Below are experts of layer 7 (counted from 0) of a mixture-of-experts language model. Rows are named router (the router's row for the expert), up (a neuron's input weights, with its number), down (a neuron's output weights, with its number) and show model dimensions 0-95. Each number is 128 + 24 x the weight over its row's rms, rounded and kept within 0 to 255. Numbers have three digits each.
Before each expert's rows: "comes before" lists some tokens at least twice as common just after its tokens as in all text; "comes after" lists some tokens at least twice as common just before its tokens as in all text. This comes from a sample of Wikipedia text that the model never trained on. Tokens count by the router's weight.

# expert 9
comes before: "\n", "|", "-", " The", "==", "The"
comes after: "\n", " |", ".", "==", "===", " =="
router:112114126078130106142113116114132116099124141108171157124143120096139118141129083115149120160089116139145088114130132115083123153148125106136088143140120149181123128118098145149147162147152145151141138134114089177186151144113137127102128131154124104088174164077158142114080146142104109124
up13:118129189096121164095126124125164095173119137068087123096141157114157138111142083139123135125091153125158145164115155110087124117148119079137152152129103134113128117130148163136159136159106158185100107109112116124128141090123120102128174139145117110155105155113134154138136131116112124148
down13:158105076119124116143146178112121136118127089147112098171082158120107084152127109098126090159154117111118122119131117091097102139119143151159140097165090128122123159110122101163147130079123135159136063102105131123142130124144169120110118112112148114185163110121136137132130108146136116125
up14:104088138094116155112118115103120138107159152142106140128133117127097108128147118131098124154106084125158119119144155153134133128128120117150111176138140168123126095138124122094187155134125126109150162137125087166160141086084158133110152111153094136145168144057167126170113106124113101118
down14:129158119135151134090128107151166128142111122110121123161168152140140115155103110153164136125139169150106113103105155128173096093126100156129115149142200110123132137130143142146114133163182097120067130131137132147140103112145151124150123148116120100082138159169146141105132087165108135107
up15:117112141113119143150120131129158125142130114148154151140149104147179129085118094142140136145163154098141066132136123097148156099173107130124142099106127129124132121079082123151172169124147148111138121129109085166127116082114105125154132149134103129149163101089122117170141134129102153183
down15:131114145142138113100095137124122149088124147095099109098139157155112136123162129125105106151087088129116130118120136112145122182142097131130134158109162179069142139146135152124138106137123131105179140132180109120141157101152165142098122123092153115103098177122152139097091104105112147160
up16:124105096094120120117156103120131135164097108122131126123103113127167175133132087142163101120130135159131137165107148089084086154151119137135121143109128082134134171148162135138123103099139126153115155151111113133167167121109161139081126186146161097144083161129126115154092118099128121129
down16:120102121125140100174121147150142131129101199095147114140135109143136174154157102166159086110100162135177125137149102123130110121122116136151147172136171148137134129108155139148101082138151108116139149119116159103134102101115112165133166132122123146117118129143073151102102124088142117091
up17:116107129125128118096172139163166163107142129135125168124142109112152104156126150136116144133159148155133116114139130158137160154147127192157122073137158090135141128094116138144158142141132145154113120134113100133147164128098066097131131135150110108087126178127087106109075113121139167124
down17:122128122073141081117154152154155169155100152104106121143147161091147135135101125139166099128137127159135141050162114147146116114134126112121128095182092122149122169131108137136091102138109098118155146148120140148152141134132136148108064122123135097110159161121097108129105140120132116111
up18:123151153095157123096182151112116115127115129120089139114133160062075129144135141155103141117121103076117130102141165107164124125097146138146099099141116126132107133075147117154157123081085146143143157139132111149143105152120101101085140150127120153119129165159098097100134115130138115121
down18:138100143158101095111149082118132165117130136113129116163132136151167109142114127163153138131126154128127130080138116112110108117167115161120146141138178117114135141161177165169096107103161127135125093091112109097160147112147082147152109140164115130067126140073144156140106133144127135136
up19:122118132096115126169159141076109124106136092165120149092119076150095129141126148121091093160113146106091103101120145133145162139133106151142147122127152128170122120151121089092152146122178117131145097129187118132111168097137133155127135126104118134095121159130155121098102089123145152090
down19:121132107131132047152153137139094123112096135121155144093131103155158122138128137124119126125135114126183141170119121102150112149101081125126111110140127119096123170118099129170138118139136112134139183164151121111132112152138103084098108137130112100104139121104110126176190148152127137173
up20:127133153084116161133155114084098134075131139115098093143169094111129129140109138104166119143146076104097119091100141071105139160142139106133106111118136098122147121162094145115154151144110147115116141131128111189126140127139163101138126097140116099121143143164180128141087109145117124113
down20:160121100165102153097132131146111083191151157171150118181107125110131087141168154136149122075104092098093130097175128155151147125146104159166149133144128124109136139132159124143126120104144118179130111112126147130146119155121133158137155134117112169100114091122136136147135150124148120108
up21:103113118097133118174107104147105110155085127110168138130101163161105169157122107105148134100138125149109126129138132163141171131134144146124109130128150149091131097135130085130145120111139101156160138139147135123143175146134140085108097164157114118096170158117115138172090133079077125108
down21:155107082140135113089132093079174156118110112088125104119101136110111104115122108111115144133094103109120125130125153145127093148156121133154124143128082125109160137111117150075157125158094168105151149145076107137097081158105138118134169124143095142150081093122149132119115119111151131109
up22:145124144151101109109109125117159129158153149142116133158107129163180132104100087077144166140139119118094117130145112118105127148128112140094110146156128140132159117115119101135140156138124118131133168147113110111126122161161137149057074121095136150113122195120099133081157113088156132133
down22:115108090106130180146130176142105113103114172146098108151108121155083116110146094076144141150076147119149135151113122146111136068170152153121139129145091137128119123114126091131114137107120141069097120111149130139148125118145124125163129155129144097107151097163145165111123157140116155110
up23:139132125116131064109145124113115115135151109144099164111106099129085133146100138155175123152130130135140098112126106140177099132153106161096107138158131128156120157135120120117156137131160108129146134150138159149139076135143156131094128078129083163104161099176176130121146131136085112160
down23:128135164142128143153128131128110173136096133100136106176181093128128103143139121151117160193155155122092124107124132150116200141104143165164153114118096155101089138130137111152160138132129138120119138130133094131137147154130109149156102129084156144153091133122128122080121104157107100139
up24:138116162154133081127130130107120137141166163091135115155166138138131132100125139110122133139127121151132148111127117145150066096146120075145110125123164122133142147139096115136108165172139066082142130157110127134100105144152105158109161147095125149165127110138105150117100093167141185118
down24:135080131084119143126146137122119120132095136141125115112097103149160111108132130132110120122163148123141140122143142073133148167119160123121133137162158136167128153100096098113102112123187120112149111125149124118167135128147085151106139142100099173177186107166131107119143108098107166086
up25:103122144153154129136134133113117099120127117152081151134107119160121126078140090171141100165131137111101132131120146143106152145128127139145117161112118097155130166094126183110128149091086168136164094126133130145159113115148122117113107192105121109152134175131126146082089107134087115101
down25:098139120137136140130103141132170166119171106086163149142120146105157091147132122108144164140151125122175147117092117123148089102144160097120130090083135122119167125154115102151086079152132120091124162099107091100112111104111115155160138075153143147117138109137127114145156128142152119154
up26:115111127121135135132103113108126070139123132127167144127156113143118155129175127122134104105118122122099090099155152152122135139079114141104133148125108104148189157085130123135115121090142090159120080157107122135115154085090116144116114109135158123130118144110138100166148176116133105058
down26:137150100124124151121115139163148111090105139168118156121115092108133156157144087122126145086124127123118116100100147110108185111161116148132082125103148076146125071139132134121129116114179141084160132138127140132141131153135176121152103156113137116102181148108108155113095120161128136165
up27:113136135173097105127110140092095135118084128106119154122176123119174110161179148107093170126087121138098108119144153150092165128104158113144115102137149130151130132147095135114101133132156101097141128115135101184141135119073147132151144150132152108147129111103115133156104088105130091134
down27:130108162117122098143140135146098108137140103163105142087137166115132160130102127089137171088173145149133134138085086148082157133130146113137155105143138171120092151132116128090147125166127137146143124137150139121152131147068129132137098097115078152108128112137164107073120124101142112155
up28:132146167129152119133104132153154122094163129079129136094141119147132146100158140136113063127070100106126123147095138099120126154103132145130113154090083134108106121151122088141131125150144166129125127143116106120174183097132135106154104120121106138142140136084178132146108130146075124155
down28:119128093134112163097153157125064129155126107151105119130140123128099134130160125130130166129147170137115160112182095130167137168154092133149114130121148129110142137123093136141170117113150075108138130122157166164121060112110126131114147118165164112135168133128143149148142114154162107110
up29:135119166128160118126109086109104127113108181139156124075120122119134165154134115177153149134104115161132105113150133125094114104107123117154079140152123181137171155103120136110141121156141130104136168144122124159089147098108082105101157118137125112090153137148175148170139112136133104131
down29:120134105121118151124161119136112150107129091089174125116122107191160106114065149183136142119084097145092135165147111114131116146100126120134136113123141127102077128151140164123128156149162141123137112117145130103170101117141119124137120166181114171130092137111130127139165149096104136113
up30:149094112116130145112090144119170125054120166134161172117152106096129143120181090145132147121112105118138143138118171106167135171142136105115139153149140101148112125118119104155137184137142089116113157173096161114121116149093147131108112140149139140107138151131124150096126092139158116119
down30:138136181121157123161144123136103116187083113138139091075159137123081149162094148087130139130094093122124112117131094162112141126151086155111120147145139138118118091139105104154130105092124111117111137105132060165122135139122133109144133103127151126114115145149125136080148163158129119142
up31:129153114132147132148159105116127128091112109066135116167158127127131149123110090116127092164109145109131102112139113150159110122089129115134089096116123139151103142124064111117155165133164120154136130137168071155085138118140139169095162151125135171105177155119133139110125133118131121096
down31:171103150106088160128164128123152122144099115114118067160156190122141137148149135123159150148117120098145101159095116132136146143126155128102099144109075108138102113149101081131131144163127138142115110125172151138123145137109109147114058157144134101101121143112102118145155123120103123094
up32:118131088095140155146124126120099109083141100153150138120072123138144137132136117125183131102066103120127127087126153149109138117102105150106122081105110123086140146154160108140160160171070126105145187116140140122137142146136141147104109154161100151134122133140106155145140120120114120160
down32:125078150155117183133153128133107143128115146089137158133106142104133129151131061125072106143135087107161153165123109112147113097104139065141108121124097160152116109108143155148110162122146106138114101157107098150157113103101108118152130129105133137175154127130147117127173132105118146129
up33:174154147087105133152108129148102132116101124147106132112143154158126134134161140127141141134141133107119064089126119127152139133157129097110113131125160128173111133067103137091125185176157132154130108108131135107116147140131152114129175133122149134119154091098158150095163091117100082132
down33:116174153116117113134151101127181138155111089156110084114144105140125170171142120149165110098115122137169106150163127121100124124121108146094185197100169127152143119125150124125134141088122078113075141169118138108120105146097137141121142134142127135110130130141130132123141135172119127136
up34:100116111139158126159160148130122119142111096084152118149112116093147136132119163120122142131163073124103129111137151142144117090156131099104176130128154140154123096148084156122129130150185114114145080122119110130138139121111183114108151101113144126143151148061083140152150104092148124131
down34:145118129145132138094140185140129134123084135165094141149112157119099108130168095161115126125144117125135161164145144099131113103117118095102086159124090131105119114164164167102136131081125152122120076140178093125144162092107132114114131141121128085168129124139138145110129130156101154169
up35:144118106096074108156112128095100122105133160123154100138107122082111117171137127095161151146131120126103141156064126098130123157122149143140139123093164126105164121111076145139138159119106141113132127123144108126102183134107128146089109153111141108106181163131128126144148153144083134157
down35:119154187129116093138104147129106141115122135156113118117137114120094119138107149148124102118099068135130147116124167134136125129121113114134150126069151133086126105124178107170107134095089082106156142130126129136129113156184145123171102156083133143142152153136129132119119156187143126163

# expert 3
comes before: "\n", " ", " 3", " 0", " 4", " 1"
comes after: "\n", " ", ")", " 0", " 2", " 1"
router:135120156122141075170153180094113084153127131123103135098099097107114118129151127116133124140141148165137175103155105146118103127102124073159143114160095159152079160128121137126139144156130183135158128152129136084144129129125124114120137132121147136173139094097126110135103129127126075158
up13:141107113119149152144114145120155125177130103127159136045088103121159137112123118136131131140143154104113165133152099132138133164129157090140108120112135135112152146105107120114159161158151129112114102089152103088122116131092150137108124143124124113143141162082187187103100135147099123134
down13:148116154125084121102176144063085118106135147147122143117156167113121125188132099143124139124145134104139157123145107100155163131146196150137121114126111095151098112153147104100116100106134126115118114121140083160131105135140096122146149149135121101130134180149103119136160141098143125085
up14:152094150098127086168127146129102111163157108124088151144169163134113129092147090136121089117144131158124149151107138132107128107157116090121107116115135149130146138127092150126158152119121101154196103145121163079114133057125138132169109129128130144177130108101108133116140112121125110118
down14:132092110143145125139125112116148141125118136182085137123173178094132143140183133102159120140092156138137099086125137143131120112115161137167125089130123113107131119143196106135132120166159169147094143148126107112145125124124127125154126148101157091111143093135097148095099117133106077108
up15:106070129128194151125129113123110131112113080134118155128096086163145123172137132146122086079100134157107128157119131134124143157097124116135164133126124163156112122144116115124134158106118107118079134125123119134165148113112162140147150118125097139145159161097168141065130111094145147112
down15:141172120107132166146066140110152121102133074152119091115115184140115118117114176138112146106150139171144125153112122128149111111122141100112097115147134163138118096146121127147153100125094107166108134168125141098134120135121122103081133132157136168137121128119106099069164135139152104162
up16:115139151114127055115135127134094106154168142119105104114113125105147105092105130121076161159115130084122099108141159122153117144099099087176154125171139109080097151154140106110148149145103136139162155115137130137169129122139141127113092103136136170159124133135092157140144126102156133128
down16:144101130079133088147099103132157120126108100103103188154136149145127127163168112143106137149120092131091169132143139150145116128157113136132142095178132117095137126136113089133129170129097086100112125088140133124097130062115126123122121090118152150129093135130109116131154104122122115184
up17:094149075154147104183111149153131190136181120123093187101162115102097110135147123097130131126087142134127104127119115096158115149136085093121109114157119133135129100095146089115137150145145106130171134193142134134131132149136106143144144133135100114162144112143111126136107124135116129147
down17:129117074120188152159122126111128115127112129142102164152147188157112144106122119095094146108110113134104126135163137106105117114133133147126130110146106126150082124169198140092132091139117122151090161156112139151117145168155113158126107135098088116102091140134140127151146148156119107128
up18:146159114155125147115074147143161138106086123106135167090161083109130152128122162151120142134151112170099138102136083123102161149171117144195140131145134108130149156116137113142131165144141136091142129165122146123144118137140128102113101143127190120185134129109153113131126093134107114119
down18:131134112126134164163141106116121163124151126090103140148111152117133138132117136174113132125095097109145125146101139145164142144150115047114093102129104110135113134161119088153108080110112147087175149112076133117168154133145130146101147123153093136113132108162096123134102127179135122107
up19:113117113072119131145181127143134112128111136152113113090133131155127171106141124124157104107108110138134117154154090133147101148159085136158129160150126114150159098093095119139139120144079133180145127124130090145131132101093150095124152136159095152173109105172126158154133108166123091135
down19:090117153105132170137119154159123137132144108089112127134132142114075109138155116125191117126094095104114154134138101134148139083129147135159141129175159138139173126137163116142095114164151101178147134109143152130116110109118096146134121144111100138188133124142119167129143128109158156079
up20:099133150153166172155089123116080088179102139123125128118104091142078100153123101145138099160113148100092131163144137133120142097159107097125140178103140111147165141117145125134127163132165122127132171167140129127147163144122144118110117146120143108120091125075104122159146130121142152130
down20:115119154137100138079110115117125099114152125148164138104109133131139113136107115118191117162133107136135146158106126181166116100157153130117112132156136137137170159080122153142101191174149140172149094129155118129134130131102144122091132137102109109141070078121127132129106106144132123117
up21:146130118141104115121138110091122143107146103089129158098072160112148119097118149103138142096119152073141108158142147100138092145154109128161109155171128112116126129092145124188124157116143134121175145167132156137127120146167108133145153093124111115170161111097149154149166153117112101127
down21:129124170114130145114131141148106092115089111119126107107128107116147111136158139108126161099153160123129118092141114135116140164084087151141174109151130082095117118136129103053116150141084097123109122100105124169147154119163134117139148079136125133124148140115149133117103095169170165117
up22:105097098090127067160135142089103088117161114120153170132100156127131101174145142129146098135152128136097166093159128129142154117153128149132137104129139154125119129136111157150164103079147146135121112157133126142092135160151145128156154152128155185089129137161127138130117101096101126093
down22:105133134127120127096108152162120167145102124139107161097119149103091124173115115126123113181143108151141121109172119133135128096128146118150087138095168166170142133110130073161094106084153158121142170139104124130119095148110124125106145126140119133140133072160117089128113109150109134083
up23:091105112149120143139129188131093064180190130146137125137138129080114125131107155111080116099159177148114123110142060146145106122130128105148129137145111147161143144110139152126147150098147171126133135132141118100163118132113148111126132141117113103131094142166148146126139160115118115105
down23:093117115131122106106154129133110118098122093135103124109146178129107115116072103095150165161108125098097107097129091130141103170138132163104120161137199150157111126167126111132166132132139108153115169131125104132115094165099094167144123155126083135109140152116131107134120121153156134121
up24:137109071146159133116138138116163110130174155090147142104114120080125129154123131200118131108136133159080094118138089096102171117130075127117168120123128150134077161180125110082131128100131122139102106137117150109115133131168149140133151130142117156135147118149126128118102118109133150139
down24:140095083154117074117125135122142114140115135164123129121150126088093197155124118089106131131112118153140086187096098109121135116144187098125131149147147110104145092131140129149130140161148124175124103181127108153135100116142128127111146144101129154144114135098096149138163108151113128120
up25:145092055096101125125127135095135129123156156138127083115147105111113141147120125120164149129127100171147105108140182089139142075146123077156125124115090156125138086095139181135135157154116154106120138137076129125137115160146125103151166115137138113147117118112135140167141127112124128147
down25:143176131155106111061145140154080106140114138100118131127147131173100142138116116124112117152146156037153127165135092103111143137145147128126169135151122173106121096109158131129099096139100143143147155145133118134142138123110121118147164102124175079112151140129124135141122143122136132162
up26:139083130128134114150147120124126147131154099095164121109136130124085137167127096182129097152100108141122127141095175153153139129137123120161145148129114175109148148189138096129120087135120109096116116137120136134122072165141155089163179115086125125123116128129138153148086095136125097133
down26:117090117117126135131132159132139151119126117108106104152122106165158133099113077142094107138127149115164110139102136081116108118172112132157151165191125157124151126099095119088148137142105136109083121101112159117082116111129091119152110145149144181124154128146139115166086131155137094146
up27:158116117111135128132141118145097112087099130150120131113132127146148143134149132159117122131090107123120137116145139178087127081124098137139081107091084094131178122178132150139129119114158131107085131155138115127124094157159118142126157126157082193072132126163110152131109157121115105116
down27:163093137120039068149116106064113156152097142113140151159130086098124127153111097129101131083153115115119154084153131109127148143097114135138155150080112124108144126129099115132149108108118124111120111143148144139144113132126122147168142132113153151125118128097122106127152129080143132116
up28:108138114125128145144122115087098125126149092131137180110122105105145150122161104121096098134120150160147119118128107108157187125129123126134119120128151137134169132150119106142089111107136131142162130173089187165126142135119125115178151098127118155168154099106087148176108113152082094130
down28:155164092094150064151131124118148099085112124122165139109127107084108155115097138093142133133146138166174168139113140142098144165087126180081126158106133111111123135131153150095131130099116161143150098098099094150136110114098133138104134150109123116095150149140130112126113151133155133129
up29:166126154115142124112099130129174151145103147108153130104117142111109116116139155152133147149166121122141153125125136097118120099135116112149121122052100116090125143148119089139140155115166111116123127164155073169119130111157148143140099131116099177140116191126117137139117084124086092163
down29:120153105114120106104127125108095067093135105148091111131135123143180129129101175125158161112127152150167078137138134075130124186132119113148116142128136142108111124115132187122169074129134126118136122131145171109089156109120159118122139128145131120123143126082080119160127150128110139119
up30:118109140139153151121111118103152105150133128130125129108061109090131085121113081086137146133093134161121129158126090147115097173119140142131166116149130091159128172136124165141135148150114143175135141131072130177124165126123113094120110163105145146121092113120087157135140149146134113150
down30:096105094143092120131121092133139133168138117146130091126165136127119146164108126078130145066131113127107093126153145119143125105113125156118114114073115143145100109083180140186143152096138086109137162097134152118121114114106102113159116117119148130111142129179128105169139144110134153111
up31:151131166116131118073182144097100152103130116151110145124147094090134111114118075161182130129112142113154132152123106117106150088120138120129132128143144096132150102143085131142129117137088148149155105138128123126101076144098164140130101139124133101142171124126143160058127162129141104141
down31:122137146112141115148105142117177160075131127140120141129137085154105110115134097104126147102169112169092181099126178075145129170171131122132124117139183127127126127129084108147126136131126123109130155128109126146143123102204159127111140153161098116110146134103135118114100137122116140155
up32:118143094095145149143121168100115115144142100131121166106102146088092116160140144094145132160145106133127142131140153132090173112164156104078133106099128108117131125114143135121163157100135107117126089148099064108114149138084137099073120145099144116132109105118162135148159157148151143139
down32:109142150156143110120116075136157149133183093124131164086128156127127112154135101130124114150122111125105104147160151106104144150117110136080180119119118095117128107073094091126086171129138152137113189128118118122149121139115142119145096114080127121151147146109103140088143137134150125170
up33:150190110111101151180155116127100128108116139128117165130128149153133128160115180145131136096093136097108179106122114156117113071145157115108120135124153136100101163126144117095165132094162135160120123141087160098110117148128118125169121109140099124176141137134139156108152091128104121129
down33:157115153087139083098170137127089129139132136119166152154151131131144129095132085112151112137127148153133103131111127120157082137106133099127145148128143115093141141183140165153100146093115115145164146173162117151119100170116170128119146152143115153079141126080134133125160108171138133133
up34:088139080095150126147127150120116118111154131117138122123156111145141107133099131115151163117131139129129136106120156126114098147101170087118136134170157080162134193171100076099115124151121168128139102156105082148158149114147163136135117129144138100167097114095115167134138121098148120137
down34:125105124155114130147134130106117126124104141143134160126177140136121168128123108191122156163108123092155163080105112127159139169095105151161148108156176132118176149111132102166137112091107168107178167114126109120157094138119140102099117129128124073146107125145140142145140132145123121127
up35:152085070113122120144117165129138084141115144086102156135144109141127101115117165146134106141166150116136113153157129109141123148120110128130166126133195116131141148131171128140149079144093153085167146127177113136136140088116142141112125093112108118085145125120148137150118173163118151146
down35:151157088158126176122147134103123130145081157097126124170127156068135118105164136141109136129141088103124107154091114167076146093130081123138139139082066142140107107128135117143161153125129138105116083135122111107136140140151137135136124118129124108151132141164110139164131089105151111143

# expert 8
comes before: " |", "5", "7", "8", "6", "4"
comes after: " |", "|", ":", " 4", " w", " 3"
router:111109120106143115128111119105121142185125130102161136119117108131160109108128114118130125138156157130060137099128165138127138150137106120149098105135162143172127109160147145111138170159091111150125123142109118113167128139125153144091174087050088141146087116106152151122109120115112153105
up13:102120116114132142099109147118161116135137104123131144121162134135166143104144113146140157165150156159126148084108120150168115134113126210148100155120152129133134094127113115139134158117077130144091143108117105129121101123115170137118178108080159150106137097095168142092161109161128107127
down13:146102104099137096072118143112125102097118108158121121095087146100144159117085164113161137122155122131111123078127117154174145166095137134109088138095154138142119134113125120128121058137125111132163127141101111163118142141085121123100127123154099096068137153111140117113124126153119112147
up14:095140188106155162157082113133113112084133097122126126156128134191128080133130126165108112132119156135095075147138153106100146152141165129154143111127140137161124132111122110137170099117120133171073123120129124107159142110126159121104143139129109119179127108092118114117125153110096147147
down14:114092129170150154105133144096127129146096099098110161113127131124125131130180109111134180160122172151108128159149171119131123136134143130165148129112127113149117108106143118084147156160131108113128084138122101141164129171138136166146172138170123123146109148150149090147141161172122180122
up15:134140124152099126147141168107154138133165112114129114146110156127096056108100121124126118130139117160125129116171127138165151152081126086139149144159159143128130151104103121130159150122120096149105146111140152131150108071137175149157115136148094113161154146114124162067098100138150157129
down15:133129106125135136143126163096127118085091101119107161162149112149086117081132141148122128110137117092134062142136087096167152128114110083174082147156092133119096098105123116172106119133116109100107171161129138133127099124129182129122139120127129168146123139143127113154148123122112113155
up16:116120092111154104115095128117134120129108152129148142177147142188166121115153101096154097155142132133136151119114138133102185137126088170140064128118094119132137088131135094167132172155108127165124151145090091141126093128126135099122102131089114108122123133151117148157150124155097144119
down16:169108101114114094122156120161175155131086149121161113091142124149092109131097133147158142090118119103130091120162160188139141098139136133177117162113114180141121132132138158145112112113139121143138162139138118126129110154105129129122124156140101135118095181144128097124190125140154111156
up17:177090149119122113114167135128129164157144133171138117144135157122100146115153124137174125138131158115098134113071128132171123112100126097155165079100150138127135133155144112125146157089125111143126111132080099125162135129135144137132158071097165149139100110149120083119153088124150154121
down17:130155127128138069126093111146138184126114093104123113124131134131110142101133125107154167143144149136138116104141146145069090112147147126189121123156149124098139100124120106133094099142125135135154116154148131167154121150188123076133131135105129144163132127087104124134075075118108133126
up18:143125106154155122129076135118141141171096098176177141092113129161145129104129120126157074092121122152077067136132136118151117135138090136126083130097108124155120129125154129145165141143145109131124111167113103124134151129096102144106178146105124119162128160153125158177111126133122117124
down18:110160112119117101113126157096141163108128155115105106146133098149076174128111135117112143138135170125108104177102115113125141151097120092162138078120091139130124088170131127138114106162127091131113140136128126133053129134130162107080084149107106126126171156142137119135106122111100140140
up19:128105165132090120152138103134104132132094112118143103149152101104140142115117151110142156095127147090129165128153158169114162090140076097187125127143149133128117133189138141104108110163122126154104141141094080108129098120121143118107120110106125127138078125103120143141135100121191134164
down19:134146129124102117117153195101076153106091161133115127140103109138153126136084154115143174130119120079122140129119103125161090074134138160169083086147119112130135127115129141107141078145131127119172101150148148125147137108122108146103134118134111142147150130140094142169094145101123165109
up20:122114073132168104141144147109111126119147140107104153131099151119132130134123156171129124139106081127169132110110157195133133127113104123108137090111109172122117130114145130146124119078152122187131129114131143101152113112145165143128135143055094120141118134123154187108086131129104114113
down20:156093115136183126090136119119117099141165125123155120181150113079147130147093152131126132133124100120140098177140129131129170127104117099124165123137152148129185154077148102157147154124115151176158130155139149102130128144147100131142111131120150097096117150123106116137074154114111098142
up21:144133110143152116150146131136104162149149093105066139120136099153123125135139114108138100166186147127143071150123117111105154146160134092133116183124094131184098119099112114127179142164142138139114121140098121114123131105142098086143167114123122111112147124141137152088105111139082138116
down21:122092160111104125157137166119104133131108182117094146128132094112133101159073110105090151160084148134129134105114137116148128107121135103119085118117149150160142101092147149157118077141129100110110088144128160099131103121130078173096151150112111154107133127121136140103176124129109126151
up22:168120098078138086105112123143063113122120109114116103121141093104117129158109086092126111141133140130098140153127140152108148132196097150147132130172147125150127103160108117168132134144102123190112092122136125152167135117129137131152162117113090137122107135147122161120099155104118123091
down22:092133161140113095148128153119111137175100102106118095114113165170118122107121115148093164154124166120155106141148148098130150164100121113140139121158122124099102116104122170164119131104162149069111175105126142156115116128137155136141131121106132120184168135150114133151127128120155085175
up23:146142127126137138141113142122119145116153135136110115116192105134119155086134102112128136145163121114149108147147160105114114109150081111114111158151124162098102140191126105107167147090106105177136128108098110109124175144121139151101179164105151102156154160103147168123114094130106119139
down23:153113107136106135081163101124130083150145172061110149138148112127111151114133123166117089140183111109161113125124089163107090083125120154143154108116164114110117097116120119125116114092116144115100149125119129119123138117148119143101147142143142101095149170085113123114100120126144119070
up24:162149134168121122106110158138136103110121145115150111097107175127122112112154126161165116094125134105080136110137121115141110174151156094150165110135167103113112106074140145141148174106079124141165150151122130153085158151109125100108127134098190154100115145118112129130118135102115107130
down24:150102129121193147140115137112125125113135108097159109158145159092150089130135154120107134141163113178146060143106105141143118134138122142087106118093131123148113166118152138108153097122132154129088167149132140117153101122118170138098113122092170122111175141130112111142135131127159093168
up25:109122137152117112135129149150102165133097120110152166130140147134154109122136103118122061146145135111118145094132112092110120147121088119137148178104101135153161129180101144151154128128127107091091079128147105092167127132166095104124148165127130161142171134118120183126125130079128120127
down25:125114120116128109131105149150132113121101164100157130138111158135128149138132103042137116140166138114165167146118122146162144124146144160149123096136158152170123148109085134112115173156104117124101139143108120135121120125130145118110132116126144133073066106155072131176113123113105094146
up26:124142131133107150124111101106135126146116119123141099115163151129097122114121122150142148121153141119108104128102172159141144170125138080155144131116156142136152131132082139150158142102150107109111148148155127144088090070145138129110069100117068134159154122134063171170136103108136113119
down26:153149121144153098166141084149122100113106128116139131093182114113134144155135108124129114141103144134151127088163155143108108111128163144112119088084121126153127091067161133115137148143151187124137150117151111126131129153105104127102137124116171092157155150110151057134143121122136100149
up27:075124100098093144114110109092124145121135142133173163129125106154167148148142128104107129118139151113105133125134139149107152149124075133122119123134115127148122095145122115124090120118107168129101117197123117110196159158155139144110181100083138098118125152103144146093163119148102139137
down27:168111161171118155160088161104117178161154106111150143122122148141121164096138105125111115083107141128137117097172104164113136129120108142169086139145110156141120093126126119128152180103097108154104085146130176141129152104136131112105135144159119155094146117138127111126135121092161131110
up28:131131154102125112111158141121095131164117116133097101131152149126140124115104077132103148104139126159085120097151114126067151132145090098160124129132169115150116132177141057124145126118083129113120130104088120149127135096120155167144160142128116144069145128136128151124118126079159112110
down28:122177114138144171115151101167131153106142089152136179126103128124098078147122121106143142108140086120131122144128106113092122103094089159115127168135108090153125151104124169109120105154143116140105140139157069140102166130134102103163169131116154144117102113135143122168099152108123113138
up29:169121091120134068110172140115168132128136121109118141163174171124137133137107135113124163167141122140115089105151145114131122072124135087147099134137126146175103136135142126111153152127150129192142131161146116141162130120155134135121147123176096113096102132117133159128078130093137155122
down29:089113110090126156119124157146101149090122144181122107120147112110126106126131149133164164101112141089114123107158127094098111090126156148099092135148140153113106117107112164146126146134127107095080102083100085133156099167148126114144097091159134172124138095149127096110117133155119146134
up30:131132091124136118105143132138135082171115107115125143136111171138133128090118156143112115159130118128131145125129140153176114161155094090080119083094114138183155145140123088096161128087112144123149101124131117112171160183108135072129149125120110111112130158104129113157098114129147132092
down30:128106143123122132094151143131109151145120082126110140188150138173123093079096088146107108126118130146147120084127138112156116147158111148093141105108077150161116137157128131081176126121095131128135103118066094134142155143111171121139146136155140150129124100103087106127143129147140146118
up31:109156116079149146155136159107136126129169131121122102153109069107172127129091109145129125123128155143145094129160128103112134150135110153143140129102148083112141097141109156148156095102169087126092119107096104157115123087133146141130151096117113123156127122149146134115153101141185187139
down31:174139121122100079125149116120141174142120094142121081144093097094102111136105120145127143152126085123140125121112138170109130147137134144174100149095136100117147092178092121134168111129114138161160135101086097124126136085125103131081110097116118114109131111150136095119144118140146178150
up32:115144136091108124128168143088101155151135121148120144086070137119148100099135117112135104166117115105128134087127135152126165149142119148121115111123139103119155134127115131166128103084119135111055122135133129110199166153106113177178157124107132112126121118133120134096108103134101144163
down32:121151119133085112130126130136140154126146107122106112098143160140153072104113130126137106109133077094125155065122196140135121080133148123126144163157160136107128169144142145149111088134102106075130101113126117126127077140123127111132138147149142116156102132084122161134093102160143145133
up33:119075128170155142128139140114134128118178140140148135132120136135125129120096126127145067091143162130123105115131138107111112162128090142159124093158149142125098147155136101118154072122127134165175164113128133134133126168182113148131139089129082160154121143124163102130112090112157158156
down33:103133083135129112171090163157109161121127102114153120141140143136169161183142126145099186159127120133122105096117125128105141141087104107119139123126113122147141143130097098109117136113116139095115089138143131116157137098124164106130114159163141132183159137108129180183138114084127112143
up34:125111111142149137146146115136125082145125121110124134100134110135160088142112083136176089080151122094089105109127156130133135144113097094146118103143109131141089102128169125120159148079143116128145080101096136130131160159078104143124127127087147112130136115128154098118058124112130149154
down34:137135063110138141112092128157120102115102132108146132107120124138123145110143157139079095115163101164147117116145107134145153116131112138122116167167148168143136117147144106162101148064109110171121170156129153112128142136122138135119155152101153090139150151154078149119124132149179169146
up35:141133143098153112143116123130101120151135098130095124097159103157144104105089121140100056109124070155106101068156119152140171104134081149123137104153117167140131134160144161146141141112133098102102111118106126108163105092141119152106139129143124138148135148108148166099116121152094147136
down35:104145145136110105143152122117145115127118153189123119075132172122183140175137159162116124121121142126136131187102114142129114171107169144111118143152131126158152091119131136173188164111161127165144127152127134149096157116141110090138127138134086106131116103123114121152132137157141117094